{"hidden_act": "swiglu", "normalize_top_k": false, "balance_bias": true, "init_std_router": 0.022, "num_attention_heads": 4, "head_dim": 64, "norm": "rmsnorm", "positions": "rope", "rope_fraction": 1.0, "init_std_qkv": 0.0254, "init_std_o": 0.00568, "learning_rate": 0.00866, "schedule": "wsd", "train_tokens": 646800000}
Below are experts of layer 3 (counted from 0) of a mixture-of-experts language model. Rows are named router (the router's row for the expert), down (a neuron's output weights, with its number) and show model dimensions 0-127. Each number is 128 + 24 x the weight over its row's rms, rounded and kept within 0 to 255.
After each expert's rows: "comes before" lists some tokens at least twice as common just after its tokens as in all text. This comes from a sample of Wikipedia text that the model never trained on. Tokens count by the router's weight.

# expert 55
router [165 121 159 112 141 134  95 124 152 168 152 166 173 112 116 147 123 129 159 124 125 133 141 105 148 119 144 116 183 136 127 128 158 146 118 111 102 131 157 131 145 151 144 145 116 132 112 157 111 164 142 158 102 138 102 138 144 133 128 152 118  72 134 125 101 104 101 122 170 127 147 115 112 149 131 160 144 172 102 128 169 105 119 122 117 146 135 131 144 117 130 149 120 117 125 138 185 133 117  76 132 172 129 131  74 139 140 104 100 141 141 159  98 121 111 132  99 127  89 107  58 139 109  84 128 125 166 117]
down0 [154 175 136 118 100 136 155  71 129  99 147 106 149 110 124 150 148 123 153 128 140 110 116  72 165 100  96  91 143 115 135 110 128 112 114 153  99 137  95 123 183 133 116 129 137 115 142 173  81 167 121 110  97  71 158 118  95 125 157 130 129 170 161 144 125 112 137 105  99 132 151 109 122 130 130 110 152  91 124 119 113  99 124 126  81 112 133 138 157 148 127 126 172 147 137  87 137 153 166  94 151 119 153 138  84  95 102 189 141 122 107 106 127 114  92 163 132 152  99 107 123 124 111 136 117 140 162 158]
comes before: ":", " |", "\n", " of", " (", "=="

# expert 84
router [182 141 187 137 137 164 121 136 173 127 148 127 128 124  99 178 147 141 113 121 120 105 123 138 131  82 120 132 136 155 110 138 159 157 126 100 117 130 119 121 133 111 144 152 151 106 124 183 131 156 161 141 112 121 109 123 135 130 140 151 111 126 143 135 111 112 124 141 154  87 110  79 110 139 121 129 147 143 107 127 139 113 117 163  85 138 134 102 140 136 153 128 110 112 156 112 130 130 116 121 125 153 153 135  89 104 133 136 112 113 117 145  81 136 113 112 123  86 101  77 145 118 124 112 150 156 132 154]
down0 [134  99 118 128  93 131 145 131 119 113 103  84 147 104 101 137 121 142 124 116 111 119 110  99 129 149 137 169 100 107  84 128 106 133 112 120  98 172  83 134 108 121 144 125 118  97  71 143 123 194 146 119  96 154 126 120 153 112 142 175 117 114 112  77 117 147  96  96 133 138 119 110 112 134 170 156 134 153 106 106 192 121 112 168 116 175 142 110 134  83 186 114 122 128 102 119 115 136  84 135 131 149 121 111 134 128 120 118 131 132 110 151 157 142 110 116 153 140 116  99 120  87 145 132 176 147 120 131]
comes before: " ", " also", " \"", " S", " List", " The"

# expert 3
router [187 131 145 117 137 145 119 129 129 146 131 159 139 125 107 155 134 133 140 105 102 146 142  85 168 130  97 119 154 133  95 138 143 183 116 112 102 143 131 113 158 130 116 148 153 131  84 147 145 172 122 154 130 125  81 130 116 135 162 131 133  79 139 129  89 111 105 128 152  97 151 117 119 137 119 126 166 149 138 106 138 108 100 119 127 122 123  94 122 139 130 124  97 115 138 132 140 146 108 128  86 170 124 127  66 138 134 104 101 149 139 126 115 125 112 127 156 125 108 111  78 120 129 104 120 138 119 161]
down0 [118 119  79 143 103 112 154  98 138  90 110 186 121 102 138 173 147 134 105 111 124 122 140 121  73  86 112 109 167 130 106 111 123 136  94 115 134 138 128 143 115 124 142  88 109 145 126 102 162 167 122 133  95 118 129 125  98 100 104 150 133 147 127 178 112 152 148 130 136 119 173 156 111 160 104 122 128 134 113 122 102 113  96  89  99 164  93 148 118 142 149 123 117 119 190 131 125  87  74 106 147 139 149 151 116 148 125  63 126 144 138 139 163 129 137 107 159  76  76 136 138 137 130 128  90 109  90 138]
comes before: " |", "==", ":", "\n", "|", "==="

# expert 107
router [135 150 158 129 141 154 123  96 149 140 150 144 125 111 116 171 118 141 126 113 142 103 152 115 156  95 128 135 159 156 111 178 162 155 100 110 113 130 109 107 132 126 125 149 186 112 104 180 147 152 139 144 107 115  82 115 177 130 157 144 110  80 123 126 120  80 125 155 136 109 143 115  92 104 140 119 139 116 125 130 127 119  74 124  88 110 106 124 154 122 167 145 117 104 150 127 125 149 121 119  95 155 141 125  92 136 131 160 135 123 115 158 117 144 127 119 114 129  79 125 101 104 113 120 142 144 152 142]
down0 [180 107 124  99 103 133 125 171  77 113 107 118 169 141 168 128 162 132 134 126 140 155 150 105 151 173 126 175 130 106 115 128 152 119 157 163 137 132 128 115 143 159 151 134 113 144  92 137 135 106 149 117 131 112 109 121 140  80 161 169 134 176  90 135 133 128 126 151  99 100 126  85 138  98 104 123 115  91 138  85 114 101 155 151 140 114 162 100 169 124 131  93 162 138 125 126 143 104 152 129 155 148 136 138 128 147 153 127  97 153 113 162 132 158 121 148 129 146 132 114 161 107 123 118 143  91 148 101]
comes before: " ", " \"", " List", " MF", " S", " P"

# expert 1
router [149 150 123 161 152 129  94 119 110 135 153 154 128 105 123 155 122 156 124 109 166 121 179 118 130  97  92 169 158 148 117 141 168 139  84 112  93 180 166 157 126 114 142 163 132 130 101 128  93 157 162 122 103 119 128 162 129 149 149 168 100  69  99 163 100 117 108 130 154  84 139 105 104  93 154 126 130 140  98  93 126 141 125 155 138 165 130 115 118  92 123 125 118 101 169 108 144 162 152 114  97 111 149 103 121 113 145 141 119 163 108 149 101 136 114 129  98 111  86 101  92  97  97 120 146 160 132 133]
down0 [107 134 110 136 122 122 101 129  96  83 118 104 111  89 147 143 135 120 146 103 143 143 112 156 121 163 131 102 145 168  92 122 112 141 133 127  99 127 101 122 115 191 131 120 124 101 121 142 108 144 112 105 170 116 150  92 157 180 112 137 108 141 114 152 159 136 131 153 137 106 127 109 104 142 135 137 129 155  93 150 127 140 115 124 132  69 109 147 157 137 101 113 107 182 159  96 119 138 185 115 101 123 109  95 131 112 123 156 125 157 133 117 148 131 143 138 154 131 139 118 173 131 122 184 149 133 126 119]
comes before: "|", "1", "2", "up", "time", "year"